Experts of a small language model: 8 layers, 8202 steps.
Below are experts of layer 4 (counted from 0) of a mixture-of-experts language model. Rows are named router (the router's row for the expert), gate (a neuron's input weights, with its number), up (a neuron's input weights, with its number), down (a neuron's output weights, with its number) and show model dimensions 128-191. Each number is 128 + 32 x the weight over its row's rms, rounded and kept within 0 to 255. Numbers have three digits each.
Before each expert's rows: a language model's description of what the expert responds to. This comes from a sample of Wikipedia text that the model never trained on.

# expert 29
Description: Naming and media nouns
router:174136085090131151153112158061116165122168109126113132066186123113113110090173106156148099100166064118131148126119083086171059178118082148097136122120123157133111112105167111147134060161144155
gate0:171145101138162152077181153072144188117126148139199131115150114097154114087101086119164080058167122123111145104109105085177107183141073081117143113104139162149095127116062154152138103153200187
up0:133133153138060120151148194076096125132152114103179089153113100074164173128124128141146130097130177134070120083103135063145149122130142125091134133117157166130153189095071113108204087148182185
down0:111138154173103103155138129159126113149097125143113159112214167154154125135108185138092100149176153184139091111095135091077134159125094141154117150104107128106164158118131172153149129117110095
gate1:106165105165163170141112108119099099154144083064182132076118168116079147135160053215110186128159145122123123125127166177145160117149122136110120139119102117104117155106152104172160098105193155
up1:183140176120106138124116089141093095065167130174115098097169130070158118163162117171079085097170094155135142134169150109155123128079129095133132137129108085136122087101122043118168101130159101
down1:132129057103062121106116137184060126064142108177124216144101112125074152132129097143095126114089123092121125050197129144122069100092101137112133124164157125126208147151097140169145195112123192
gate2:124097063117093114148117123112116118144091131091222055079138143109170110082123063148091074096062138112104118157084136200077115140105174119103087144111094098163096100142139151156166127103120162
up2:133161117125143123147107094109167146119089154148144102110112153099155164097119142102103188136105140054108111098118119123057122121134105112125092116121151136166094119048086106138133175128121164
down2:075105174102137177086119068112102118103100124150129166184137116121213121081091097112132076094125115151131101148118114160182132152165129106141106117147149109159112154141144143122128153121123106
gate3:077098085134112133153141125140131155077134118062105136134149138135140145132148122089093106064164044105120087119145101143158138098135087121136141138134085057118139144074089152161077100141113142
up3:091159081077149125144089166141119172096115180125154107101125105085149097120125119158173204145102131118079093108095159133093085152122106105131159155134153129139155140088113161169129186113103153
down3:096121115096181153109116122119110056128211083139099111121108115151124122133172151114107078158116147154132073169115163143080134135172066142154088134102128156120101111103138098105121100140142113
gate4:130175107104144155125158155108181112115172108131082073082135082119078158141102113103158137142165111141082193048142139192172143123135131130152090155151153119150123107086105139099137120059138143
up4:126120137165143118125151095110129129084125160117173170160140078127136111116061125130118124071080163107148071162079112074139106100119122117114165105124078155093167084174081121117172095142113118
down4:077109132075119063106169121120177128152073182163197098093136118073122147119122142091099136189096149107137131099137133109172114110147138116126096140112150180162143054078108116150082109177176104
gate5:147064163111104128107126140132154154125133139114088132147182127158183145113090093107056096172091128137109091141096061133160117150138107164102142090169132160084064128140099147117122104122113156
up5:127107079168103103177120135138120137107145071110112065140133157162106114165183141096179100158194147130129107148139176128062118180118104130141094094148127119111214108153160091132146137139106170
down5:131145141092127135169124158113083134197153101141182154093138105118130099148098129132107110155143033118158132148151101143125123113099161096148128184153073143093103136097052091090135125101142181
gate6:218206103163130127143149095042134141116151087143134075114150140163097143129164177145146076125139115138080120133124072094132107118140093114134151169062130114107144103117150157147131119095130145
up6:117191100103108123146145086100133103135140136181186130087123101139102119115137145161118079132153117156095123172138189129152074070149111158154144169125130106087118109123075138184162087119185127
down6:138156077162141117133125107118134113158158100153174093070124140144123124204149104090162085161114165183108076168105099146095116146117124193110200076165127148157137021130088162124092151114120092
gate7:131116066098156077103112125136145135179122115118177105153142170162137144144157132155086091116141118122177127095101050154138077139166078123123146124131130119111132155092118144135121120123102122
up7:129066125021114145090129111105117123162092113084165098117149168177138088188099087124154113163110100103132176095177112172119090082148129147173079132125083154113105179083174112097163122104137171
down7:121148154077135180103100114139121111169102111118191113183147093145173142112176113102115214119058096130128134133159141122116072155128099128065135192099171132170145141073158155175119092102141100
gate8:172124085136140075091165155094074158165141097107153136127173108129152106111136091082102109111167138137079151115132093146188118100097065135120095150074137184127151106151131144166157129150107111
up8:142140102108128182113153205164116117102107107103058079096149162163124111124131077105141160120146079093082197110148137175129094112151154180137036109161134100111132121137172142114105170152148144
down8:065146103129101146102136097125135114155110125108130114145138134126116124148077183165091142143132066133088115172149148096214082146107174149092160117179143102096125115095123058151119106189153101
gate9:129193106117094095134168147094121174115150121076073133116203142146177142104081101087154132103096137174105131161124130152151158081119108120178141057096120129161148097155173174130146093093160134
up9:178160121111136141147048177115082105161090191083143138162113135122126121138087120110132118111088128218123131161096144122165131097101106116183162080080125097123138117127144121096133070086168106
down9:126127140090121149100118154097100111125131165127147113172124112171136110131120171078137223106131076138088145126099180078121168090072081104139093085090153142172192145138144164192144132114083136
gate10:071141127134167132084104118065138205147154160124139167111148123130061133099134136116121111142127103144074105232099157182077149149115091127015130170083105124092123114121135145139183135116192183
up10:178156172165064090163190159159141147051047114100161095117151108146175077135119111135149145138135127207155133140168137083172162130153120120187093109160143073109097111134101081106118102190085134
down10:192110055139082137196113136122109146132061082154104182130141083115119151161162151148124104158162156156177171123150105122097168123150135133159100142137131110102114154173104105127085168134117146
gate11:145129084106074119128080129095136104131074136135110099134153141110126102100184135099153047096124222077127170168056095101081092113134091152113153075161103089095125055128161095153143117215132161
up11:161141151107146122124111142130115136119076166114090128122085121152094109084115162106138159088119144038096158132120141098121142204147067146149109089133130098136149072166177111134135164100125135
down11:084138146133150141131125110149134140131186130128084170123072220150136205136149070107109122161131083143115104188177122130146114129134144098084120142088156093180137202173156170143151140104105093
gate12:122082109159153117174105129117139139199095140112099107140181134129100125134079142119103096109060099099167090104106143121138128139157074166130135149168164120136083062148110090057165146099132188
up12:144183128039175161137172161098099117088150137137122088048178109098161150134130135108144185100100122184097099184183169104103152119088129071127128141158140091118167210136103158147156124121068130
down12:114142102111121120046179099071080151113070092089095106122150164114180136183147179130144188161138103108109086135108148094128116097107132099092119096141086153102107167214118153152167069126133118
gate13:131098119143131123132108104119154122129054085145148106156164106165109115116119115128104138097137124157126098147131102135146190151153090169111196102140104098115102095104158158167090121108101151
up13:117138106104135156036144120163148076110191154093210109163124101110056101129130093083154148168118121076105137110127089073083180101083134124091156123096137142130196108169153097141097152109133113
down13:135090067184079135080121130143093157222065150123173149203112160107072132075138151121070139069139099171129115073187104130139101099122117124102131166182118094147122163148157182138131092088119100
gate14:128112081062162132144116099129080184136168090128113116083177096107082149116197122137094078151091119119096160101173156182135097107174082184135146208132128095142112149133115167157127164129122163
up14:074104159158145170181138157107155141099091143128121112086114150114112161135133140058107141045127158132145123134140143115103115197148144096170135090110150189134108167113131127177118119184157109
down14:131039096064148147141123185094114136141160160127122127152117131133139144137159124096141073127176130110125109127103085093132090121072161120123148163136158149178130166091139205141152111200102179
gate15:083176137213110095104090112091115074152128096134104133101171192147126121117102129132064137122117167115075112113174155129197086144137062148144152161129125124105112106093122145092106133119090119
up15:168117162057119163126147162144173155066146170113118097148071094149152153110122141136180112141101093161142159166128108146064123085136162109133129095139115125129136174172093099188134134139085149
down15:135100059150158085088122125155129146066108179062152125165142135160152051099165141155114085123096149158062197101098085046133122085146154124081134160125124133172132136116113141147166133160194176
gate16:167143112139138083120100142136140116071142115071131125106130150139130090154176138108099154160116107087098099132226085141103125146150080201102160155125047111110130149112166093086177144149154182
up16:108161107136144105190155126114143141135134112109162139156099088108140158111084142165150100082146137188166162138034157102129128060165111140148142131173166120152124103144030155136146111100140093
down16:115102134196140181134100107151149098108143198103111138097112058159104125115046109171138101128096115130116110086112111112158080099164119122134129120110139134133133127173164181133057192160120185
gate17:053194132127153120092118163076133104141135130111173100098138106127096137095107113117135105126101109117150117107118122144159165188124128138152119132171113121093116151111137119139165085138130148
up17:084118136113179088129127144112097106124162136149163067143154152137129109162119101134142106094086107142119165152138134109188143096121145180138123135126195114088132177119139094142140116136147144
down17:073145144136147155201148089176164127131114181101173137074121089140135095188117094185094113107142124124135117124130131163105112128126120121123121133096110108157174152092124131172077140103121179
gate18:149095091123104167070144126087129172144146091114105135079149132135073162109097123124178138136183109135151155125162108164152127154106093099073166157126144185140119150091172100077106131160160089
up18:153144153162167088168126163133138125141150140140168081169136108111125135168124114125124133133076106156130141147139196044166156120188096102128159111102111131119145051139133121142127101163128207
down18:144131165186178151043092152144156153128093175141070123121117137095113115152148112117134130149112127164107127137141131141118096092129068159129175158146136154175118142127129151147151114094127171
gate19:137163074132132121133116172169209147140109073102148097147112114101235092121108076196141154151071098144141188132120094144170130089146103139080171093107125137081107112108140236105151144127101142
up19:154105134082163132165155159155186119128088150118098144151121133109216118138136078150131101108147075104169196131150065151126166176133108148097105100130074141091144146088069201134162193100085144
down19:144098137077110101050146176107127125139139107150115082144170121114130089157113126128057193158141121139093118134101194164134131123125110143096153152131165122107193165150082148121123113102114121
gate20:193095129147025117154092074098132159125084142153162163130116131131146150069115104127100103128097080140141116158132091147160132160113117123127140169122122168122126110105121109173138144146122149
up20:129097100154030127140102102099173148124144106116193211113098084123119115117111120144131086135130112107194153049148163130168110145141139106121154127113122135131132125106170136160126121132170161
down20:178120111091083178051162120117129083108129110151136122101055121147153091085103176116117133140096142064106046097128067172103112094179070101132067120172131168180112099121085123120123123118108096
gate21:142134104156147170132140114116156170161094105107119222037126140177188130106148074061100174106065117122088102137128097155132170156157087132103123097100101086221128056117136102112177163183129105
up21:089173120157125079049152102146142119159116122197167069153141116103134159151074144127132077110126150129133074124136169102125045105116124135191086122186169158129167163123104048073127077062112119
down21:063144120158102162120112115149148118153172141166157100119133130130131086139113163116214159138169138117146171114188117185130123115120089095126132128136124124103159198108150152097158135157149129

# expert 38
Description: Table pipes, line ends
router:127098157123105100121077125082182119125183102127133121142158142190104095135148082186087094128087128123121155114121106136136123118090144162153112143138083081160097165103134052102139112139179216
gate0:140152107198112115180115155144129137183165125129118095121167157061120135109136112079168204163091149100121102100081150098088117097119183157077155068091136148138106122112127093143124122094207159
up0:108073143131098113043149119121101079084058091156133171121096116154087149100144122126109152094198066119177178175160060141140166170147128104154169116131118169101165176177106153103139114166077122
down0:172120122120138105117173141107078167131140143073100160129108141148118141115156148180104126117114120149148190171105091164131163123078145108171188121107080180153096104193155127148173103094109111
gate1:105191057121127163159079082136134137089161148098101119105166113129146188158077158211090101155119084091168134132101144119144109095130113154094109151102135103154150159142131139104136094128162169
up1:173178176191177099062183170166139107109122090159151128121195189152183108035133140161095102127092212126110121150112105134144149133129198090159119128134126127133065086094113151133122102089138155
down1:072102139066111163084118172128149152100159119163122140160144124142154098119136141075102124072188124078118104103114147061129184103154129147189053116129160110121129127158138158163135146148133130
gate2:130113144121119070203145125155134131162150134144072157122147166076135102131173182159101151117121098110105111135114081111084105093104079108096138113170126189181131110133176140092204112066149120
up2:159143097073141098130167091111144121157085043115084128082152119111160124172145153177101097098133044073096166088070118107080098114114077116122117107106127218135102087150121096092187104096221172
down2:144131131136144113098145122136108108159126172131117093180134131126128135177159171139103133125052142154205119118058137144176130158156075099096129187152173157123109093072098094122155160115140163
gate3:080131161127112110075167163141082088171144137156131131073168076083108107088136132101113063144087102116128156108118111152131116087168187162120135072098141148121142130117096219125137107125128094
up3:107168116127178078141157174118122097045074147160151117173082087105052107181100140148080105134138119182171094110131142070123076108138154146184113147148141106107111125180116164145144065102131167
down3:183133178139124086157137132085186165156192152121140145127156158127090109136080163111161142121165086097134104108136134096102110105135163157186151116099094115135131139116079130089080130102088159
gate4:159117199151139094120152131120134106106132144136090074075111150094186149116210097170139158147169103106129131125152159129158173118095125162127123089169039110112150148083158109142121141112113184
up4:108108152113092130140154105122144086103132085098145135088084120084176081151112116178103114113108116167162104119147053061161109137123176122158112101170105178133169116155144079130084124139165151
down4:105153146197079099122093091118107130121182119102118131132133100088132150161122158143137148205108039170149101178135141179123132093150154142127080042131097114104122085176147145162121088133190151
gate5:151147118116136159121132080112100135126107111064123161148142168134117134135157064114100107136169154160078084195194161135132098151111096103128102156120105131148108103098099142113169134140126192
up5:096072080138181087124094124098168147102132158161123118133094140093088132158083164108177084116133119089194140106099129087137120114112123128125124121092145165154090111178082141137108112111182063
down5:117142117128112070107133119106147161139118108142163109179163053071137099112105075120077125188099149090129136156171161144072147081115140176153146104178061130098090159100128087136141063117106160
gate6:134112089121130133151083104086072181087208129138124121139180093150047129147096074133083135128068101113124099133107110116128089091085167159142099040115132149144105118126154078119147118145091124
up6:144086132133180129104106137102110095161115100130223103107091191095112138160089079135100119162066147144173144157169125185190118108145150112153134145115151179087126161142161161152123124130150137
down6:092115113104077140111116111127130090115128182163060137199153111089155195150104129108120110096147168115175111131066161152122051160146155154142126145092141171155148091176144136104146147102201141
gate7:061110164090111045116140121096152086116127101119131137108136118177128100129093110151110170147130108145161176163143103179113162102037151122137125131162110100170116157086190080107162130151170121
up7:106156137171193086185111126141133185136133102125142141153086141123151150089116107115177132172057185166136148142100155130163098153119139118109106136101114161087102125183080185151139093113172121
down7:114123103132132170117121142143100099141088145174094100143037151130116093133098167099159061124173123175160141140131127134190100129102172085151138133166127118112145121089180125140169144125163153
gate8:153127174072155090110124138089145103113136100108099116124151164058143127121091139120104146081092167117124071133111089102111101119129090068132070149110176150201082156112143115158156109106100172
up8:135144116139127182118205136112095182188150160109120122169135108150179084168104118132151129132127138123165162172145119163143160123107137177125170113135135100057152044070086126140135137125136094
down8:167125149191114140092168061096110110165118126125138149164119097127181098124120080115163080178107077107197103191099114162143109138105201116142134164175164108190141105130165142175177121074169179
gate9:148127157083099147082142122111144098146182168095142127155151180170159128158180089118131126158176134072120064108133132147126135109098151119132133125092118116102063136105140076072183151187132187
up9:120190138129100181079125105125121129142165174135093156092142069145123129110174070072152136186147131157117097103164096160144150144087156123163150113168094149120163123094105066117183170100139102
down9:083160146090108109168184096141148140141122065178161068096099168105167166129151143135110148124143156146142148062117140063153140163099112102103132166104149052136147084083156109152148109168126110
gate10:125120158077085113150135102095147160181162080150123110052169130150109104137108074120080130114154099097146098123138139126086144166118081143129124157079137145138111121136128076127097136128161185
up10:154122170147146167134172120131134084085095090187076111158081110090158173063129148105198122102140174104156092147118149113136120077101158088157102113112142140120211122130111127115147114107131168
down10:244107114113121119155162157133123128087127103091107095077111114120163127154121090148132146098071134098104111142169108089127137186077092130147165153170121116121125085123082097134145088125117168
gate11:142114143128132083134173124172174182117104145082092096158139171157154137149171141150150098171118178121135126123111109133124196101127077098124118130088129142075105163115151090086182128125148137
up11:122108179137117094149166128156154102172090159138052165094139152131105142103130178135106161186154181108116161014068119072111115097176137160157155155098112098101112157142163085079154139162132078
down11:144108096095088191117139125109174093190142126122140112172159183092122127114158103093142164122127153129161117169187113152117106205130056131117186089067175124165146074178070178172127173142103139
gate12:123162130137094154125126073098137126189146105146114059080133157191105108123105087117126095150119092113110067101146130183129110101108135132106120107167065139132098138090126155169116160105153173
up12:132094169109095115122092097129144175073124107181130108118164085169155101113134058155169103150127102192151096149157107146246097128152177158170078107118081123148084141141112161127105105125111100
down12:099134153133112120137095166103119130124174103134066162061100162124130112148146100115167149137196176131131135131110129133103131136125148064152079116159106137165132120121092096139161139121062164
gate13:138091065112087132133090126156153107074062095147133107105115142137097139131076142103151102107122153143107141164155071093153125082084163159117122116140135179155095143103149114104138123154148106
up13:117127113152133104114164129111140143138195106092136122117174139124151130146196127174096123145189101162130126150077147129123124158137118139139130142103137091074128095166083149106163150139117118
down13:211113110112090176128192129109141124136107142194111094205184143096133134121166092150141109119098139181162120158130138092138143153182114106144095068081134169110097081168119087076102067114151148
gate14:127117116143079111123077136117097107078144145111100108133127167186137132180109105157139146141098177109148116163121093178174126127116089112099094055117144114185160217084150053138133148112137168
up14:134120158113137095118135018177153126152094172078137166176135116114104118086106133109135122132142141159160081149132148144110175091210107124148103170093136165102074099158201142130135150082121189
down14:174118181131166106148150186079143089103082149203128084115158067193138112101128098123107143122160136130148163152085102087135107130176145143214101191113167120168129115098119080098130129201129128
gate15:097139077142141125155145164112078126110099106119143134104178145143165068053135148168129097151137103173070125178172163141138180107167130200117191047184170141104132161132137062139181115137126116
up15:162135173108121113101099089139218098148180162094191127126041160155088115162087139077085135060124156117126160111107137116120148160162122090138110172133118117115176126102135151157074168115122166
down15:146120166203117096139160129142133178098125136165136178124112146133078186146113118124187157153085157151171144139184074180129157143095102134149108140116109060136071054120192080146102112134179133
gate16:081167135142152135159121115161196140085108112173125127123107155177137145104161120154140138220127155107167051131182118171141080171129130144059141159136111148151160123150157082140187185150163123
up16:198115165140106125146134117066090129181124135069149101148125077058120096153111187092108135118133082109069172127077151102131143086133157136130166167086138157070124130110103135140058085091155128
down16:116114150192136163126160123128124179117146149133177135106134114091086078106087129133107193071138096135164145069096140127168092139104132118098131179192108109197136108116132117099159133130075103
gate17:130123133084141179141141146137149102132137081110108136115113140113042063108125172074116148175090107129166088155099134082051109142033080129129073134110091098162113124106142072130144172178163123
up17:145197141098114117100064089135120138098140113119125128120104150147123118113131156151191135088108157130141153105100120128165122066148158108132134137108192121142158082074071109131138079113063084
down17:128124149175155156126121114096121139178129122154119094061152117094162081120121193128109127151165209099054117145160131154133086128157068086111130127143072117081138113165112145175112200111175138
gate18:091136101111107143115142141107167123103135129129112069069146101107151144199114097169089105124151131142123183144137106136098125098105067236173138101087121093189128111135085174154082098105188086
up18:090140139106140143107114115154165096079129140113097147095178118122163134180088151156128134156159099142097173131158076143090145087115112177192135179100159150156122089113098108076125128148140091
down18:113125152155130153124126109129132086126155128124125109097136144134122155111078142169181117153119057087109104102121148127140181142185164073190088138184136098129152075183100095102137142077139091
gate19:093103094137058124107185090075148139132174092118134030191133213094105150113191104151125123088163167144166169089061137127151160102109125129161139094149096114121099103160166087079161140131127168
up19:185134149143136186102183142128145106102117136095120166152118131107136153147140134182098080128188151169062121161077154133113101100104160117106161145108136134139136137137097117118112141126172096
down19:119062155095159093133172154144102096081155123093103137110097142121148134169100114109103152122105132056151130135146159064165129127102151084174099116132100107161093142136129168153108107157102162
gate20:161103108131165185078173200109056112115152148128076132100145127142105131088080078123077074126113072158151088142107120101108089186092095088145124144122136162153153134058122117155108146136175124
up20:124200187124087163097133203143127091091101133147087128109172119175108102136154173153151146116122111148090120115179160129193133144105110106164136090153135172068133137081074139147126120170138141
down20:197191098088124153111113170110108113149144093170118106073092149165173131100094104048126170088106130147104108128101107130083163102125136093133184119041154157145172163104139111185142100137173136
gate21:118111083111106095151149119113106138067163137128111115108193118099124093136129140115156113178139040082142119128123151102090090155088125157126136168070130082154138129146092120148106116167139134
up21:138169157122123148143114126179166126150030151105109162160129156122116124111123089109158100113150118144085184131154119127105145067121108124136081126185144136179150136107114130105139121133108144
down21:080139149147105143105159102151115125114166125115142135126128165151091126062202165107107134099149121115106132097098103147202114132125150142172137149137103102152103119115144137077105160100172067

# expert 25
Description: Table and heading breaks
router:106129084136145149155147140144118179128142172143112147065181173159138151131138073170083090171122153104141167141116067117201129102138121057125113161126142133091098130176151103094106144153139156
gate0:106090086071094043167107180167121049114165102173098136147126177109145143133160073167143146085081129127169071044172109115147172093124118118150133163124113159093110058122150127161136158168109169
up0:132158113147188176140136137124123148144111113141157131075128053140108074142096188125113057149137157089090159143138156176109070163141082148146156128160122085128157139141153137080101139113118110
down0:101154143189163085143092107070134106100108115129093105169128078189149152165165189105128116097114186082102150162125084133112195106080153177154162189156148168113110084167151127118117164121062158
gate1:150142098057156092056120135167143146106148141109125151125148155101112136128138096154075103151164136110147085133114094118110106141083070133030112128115133155111079066165077125086138167156089181
up1:114163189147062134136096143118096124063078118181096126161117110145185153139127144097156124125103125143072090135144125124182108158143138106125093133160143111177151107129105174089179073103116141
down1:133145083166175123123097145128115210131159087082159130145129161075100137162101148132104139117148158110126053069127115123112211120083124097172123103094188134080118075087141120126176117174135134
gate2:118144111120120060094147118154133135101141125119122152101155115101041098162115139104221168140124107096138138111150089147140086176090131098076118115133138157128148118077095133071216090075093179
up2:144074201143154125152104070109123167077115092137143109185125111118128120073169123127087114147134116161110080145099091100137144132144135093157090070130142125166134177133135146144097138229110139
down2:146124062166120099138131113091106112189171103159150178101112144138108119126071113142111116085177128149146154108190117136159124134045153083091151140089098093098164185139109090072097098131151129
gate3:094161157139191155128172104128113123111119119178126097225104193089111131123077072162164054134106112158104102171107124096125138111128090097129174087119114176151162069117142108122089123162154113
up3:123129134114102135108137107132057117193162150087171146104167170099103210102074145143111134133142168132137185143133049130172091124111104128151154082032148115114133176099178208174148112095112117
down3:140128135110143070099132107132140181167120119095092107104158160173100165157135088049117205145128081135151077152161105121115109130144128132195129166101098118101124159179088114168162160113129129
gate4:130102118082180135099158078056147157127202108136108109099091135156139120134096116131134114140105083104089117171150127107104118128105127161103079093144192084124113170152144111044194146150133084
up4:141133152170102148107100193131153130128134114149111184133110158083129103044145131121125125153197151127179116170123135138110132066172064073096146106137085174079123109154141120199070132121113130
down4:142148168119095123090063136133063085130163143130238127134096096112139128095138102115193140097151132079131161117069128075126127090092120159110157122163092173116153159110220100104131142118103120
gate5:098120137144169105131182113090145127115135116117080134144166159124058106145109155130134113120146102108146145096094132095183101193070118043100115125123129094139168130130122082092149090136172154
up5:142119144123135145154192143067141087127118117120088082110091125131097151096137150119121101150135125094123142092146183136135116139090189108099135101092153121118140113140126104084136128098118125
down5:182124154100079152138123130120064191086091145149120099159116146140132098164167093130117143125152111116111051148165161112077126158083144128141092106146091131068168165125105202123199185138092064
gate6:121152108116172142195085164104111076147175139136125110107106131188147088153090135070180128124145158124122119198144148180135130107176144128126148045091112147126152103089133090131067170101114148
up6:126147142142109095144055156116126096147135153106108124094084095211158124100106125088174159132167136145087114218126130153175103122211176118168131042150092123081111101111123062079153192119078152
down6:074111230146140141127166182130111192119081086156138138108137196160104165202157168060134106113096100159116067163126082146122165180172109061148139097147174146127125119096129106160075095079186124
gate7:081123098117126170124168114081080104119113081130129126101111148101121132172156103072117177112190124148119134147153086172125126075098103132127102030146095107088172104117177115115153168142175124
up7:177111122098156102074142148121098154143123165117092131109207146075149094109194130120047146112163128139133119163124161088183148117078193137153135109133133131137102148107063165128140085189141101
down7:077167162152147138084148127109180103184063092172145159120177121145113106147144090100124142074099155174162109138164101130126155101148136087140106136096152098148090099133168164148180122075146130
gate8:157166139105139145109109177151124180112131165105052143143131164166160095104032135156123120125118059134145166117097148115172126123069161142152132153095122085209173106170140062089182124156158135
up8:165130140091225093104196106127140165143090070100105038128076159086105142136143092160111096080133148130133100157150133137139138155117093187163126181116098113143109096135131117141149183037130099
down8:171110226124106154147105128156112106143125172093082142099123065194108185178131133191129085096140121137114095180169162168131168098108102129194123050095136105075114146083100111107182140143197117
gate9:129127128076099230112116165139057160118120116109139128124134156128046198123116137163116168149066154107128133093152155158123136145088096127166117155043114097178162093186117118061151139200127143
up9:119091127190173059145139100139143173134095130193129160131123100145169105173157134061132044111214099108107123176130127125114088123164162132107158135171155134092084126085161155120101109114063077
down9:129081115141119130117159120141159092114068170003160140098172122107070142104130115169120155150110161084177113043095063163142123089076133189137143155163139094172071136144157157099132083083123169
gate10:160107127080167163098163105110053132131146126116104173157129091180123116097113084130113110188178117130161170142162092112147162164120130122162109155118102122109132178085144087067095141124150193
up10:197114118141103157150120136173111188179144091119151153131135116137176151071111153120089137185115192134104103183131119098110172086122146163164150194130064133094054155096156159122146088077108053
down10:164070114121098126114088102114177105135104149114122158106149129197172084143173143123091152109121140152186150126142092147106115113121180180169076107123131177135136149097162196160176092117130085
gate11:124125053098115151163178147134085185126094086112109170106121139107159139073192101136084107120089128111156171123149109064071121114122145088184087148186079159148139116135150077125112133121167196
up11:087138189132124130101109120091119076077130182130137073155128118083112117162082107120136112129148150126159109118104144137128132154063176138132170135096150144119117160045075155145150105143138088
down11:112128172116141111130109080142110189108143160179135085070120088167120155160110171099181158062117113069124075218164105127148099105159087096153173084131062148096147149170156140106181068100165154
gate12:110137178079141124128102145098145119068094123166108138113044133126104175104134138107168105134151121155092155162037175138100161110163108076132095083136171114149088099168113130105110099191093172
up12:082144194125110117118144084089185110126161196157092094106079129083141114110126115087166164108130095137127127221100186195110187101172099138120137122102198121165101092125092121087107135174126150
down12:106149170086124165128128189148105114204098118098086149139145124131191149159118108101113108149174177104160111167109172156204102177151128184110092180152131093064190121162123150162094140179103112
gate13:125163109113117141122122195153076136140195094142116077117104100141176088098091104164116101143097053127165171117160094177131196120128156128163142079078125119140132074144070137104124160104106138
up13:172111107131120115158123148157148115107110111139134141176148149095175108095103137105113084199145107157158118100113108126121147080167091101110118139104089182063105042106126106106103144097151159
down13:113146134099134071164121073155117079147100118199127111107104086117146122173129174150093149122151097103107122075147134128172121165086124078155122097162179096165133115134114162084113060157131160
gate14:102111156077148148158106139108100144149136129152130090178080127128155108068122122094136101091159105116135135176095085158093138133164153082093198115143150131133146115131115098111171138093074184
up14:135125158139159065101162138078164159106132131114153187133120108127123143133106130130120174106112122154086085097172136081121122176143097124151106141108086109044135123105130127166172155157145142
down14:162143145087106161101142156111105160084181078165097127086136125125130088105100108173152090099162111076087119127098138171095101102120141095102088138149099173081132102145110120099110104038106169
gate15:099147073077107171112170169157066137128158133167135140168141142152107157084178133066147179124120103094091079128111164172172128102144141138134127122094105067154146123136114142095147051145183097
up15:168060152174145092139164112164099145100103116101091104120101055125142145101119117065133070139115081133107148136144110108122185126154164162115141206053160150169118159104119160141122126105079123
down15:139134116193120073143128119110110159085063186110194132139110163111116169111071110172193100160138178115176080082042104117149112115153115083082045107087111119084084138125119062122139120141114105
gate16:105117102129088208113088116125063110103075165113144159146085168132148104091115138099163091145165142170114087104057135095047137179099154094105098157095187145115133121149154175133147167095177210
up16:072115106134132097116138168107176143125135146158104080111135071141161141142157099167110206131126109114149111121164135164167154052162096143125174110167059133153135122096121123108105092163083053
down16:128085161105134123108142138071170125170103153200132168141153143134177114133163116112075153192128096098108109142132144131131086130109153160147116139098069175094125124135142128067161086178094040
gate17:043165115133141154202137135130118114159128080158146194137156155140126151162111118145048065172153096137070151130064107169186094066132126073144127113189120154152124113080185088065102165121088115
up17:097138103083141111144212113179141080128132119108097197143129162173073141154140102080163105138122154112119093145092140223177113062182124077166092152122112148128157116124126092134131117109125097
down17:149148149108094132118155122061146089095115064187137087150128045114156131130146143137122135129135167130143114127089157139140087128107184117199157176133200142160089141131133126131119108057182074
gate18:148103129123133097150090144119145091087206133076089133120122196140123114071116045171093096107120117109169167100146084126100122117108117083155177158156098147153160131132174106141147164137109094
up18:114104141123157131090121172130209078141094149116082145147086167068153162079146133154110139185105071111154092153118106155127175129089106091118160077122108108059161119169166146098074113111097132
down18:122150101130129117081102129146100145125103105096160120152049152046135106082110089159149117186062136140163138146153199158151123116125165135163170049122194124095158131111153177134185142107123130
gate19:173220121164154142095117100094088168080084101125116117108140169163065131142180089138065176080131129135131164109084141131075156097113130097142151106124096155126139152162137101102126160108119151
up19:145055161176115074164183177142163150122129132126158108176112109099174098109109107160148105189094097114094081155132134111134115135153124140148160129110152148161123140106141122199094122137028112
down19:071187130121123146114151182128125109109138111175165119175122091142121129142106138126113147139153131139140131127100084099140136146125122186133145127157169141166104092112073089066140137051181142
gate20:152143147068147130174156086136105118124140148084141097136161127133183126124140089154194128120177178185163150056191169109113145107110132087186197103104128164111109108178144137074190154137112154
up20:136099107136137119148124130143124125154115087120179054101145118107157143103118079171110178079164162201149150030177179121122184143088141096145178090122113194072115184134106135103180122108132168
down20:105185118078139150168077123107169144130095135164102106122134160164165118114105150085122184099167099147151123055092169107135113091110162130137094092081207132165198123096137078108128122186104159
gate21:138164156083108105098109140127156122176171067132152129103158134156156169129165090132146112170149114124113163132097119124121137125093113144086108095116120124158140164155173103024158133150082141
up21:129076124199185199119133101158105153106144163108090163101157133134102109180147177118137132143112128140095132081177108144188100082123110134199123204082116126108116128081109064131107132124097114
down21:183189120175070117166096160204091135165112134169084143170095170103105143158152132142163151123070113092120158149158154138181132089191148079083127130091101082121158097091134115151144113163111141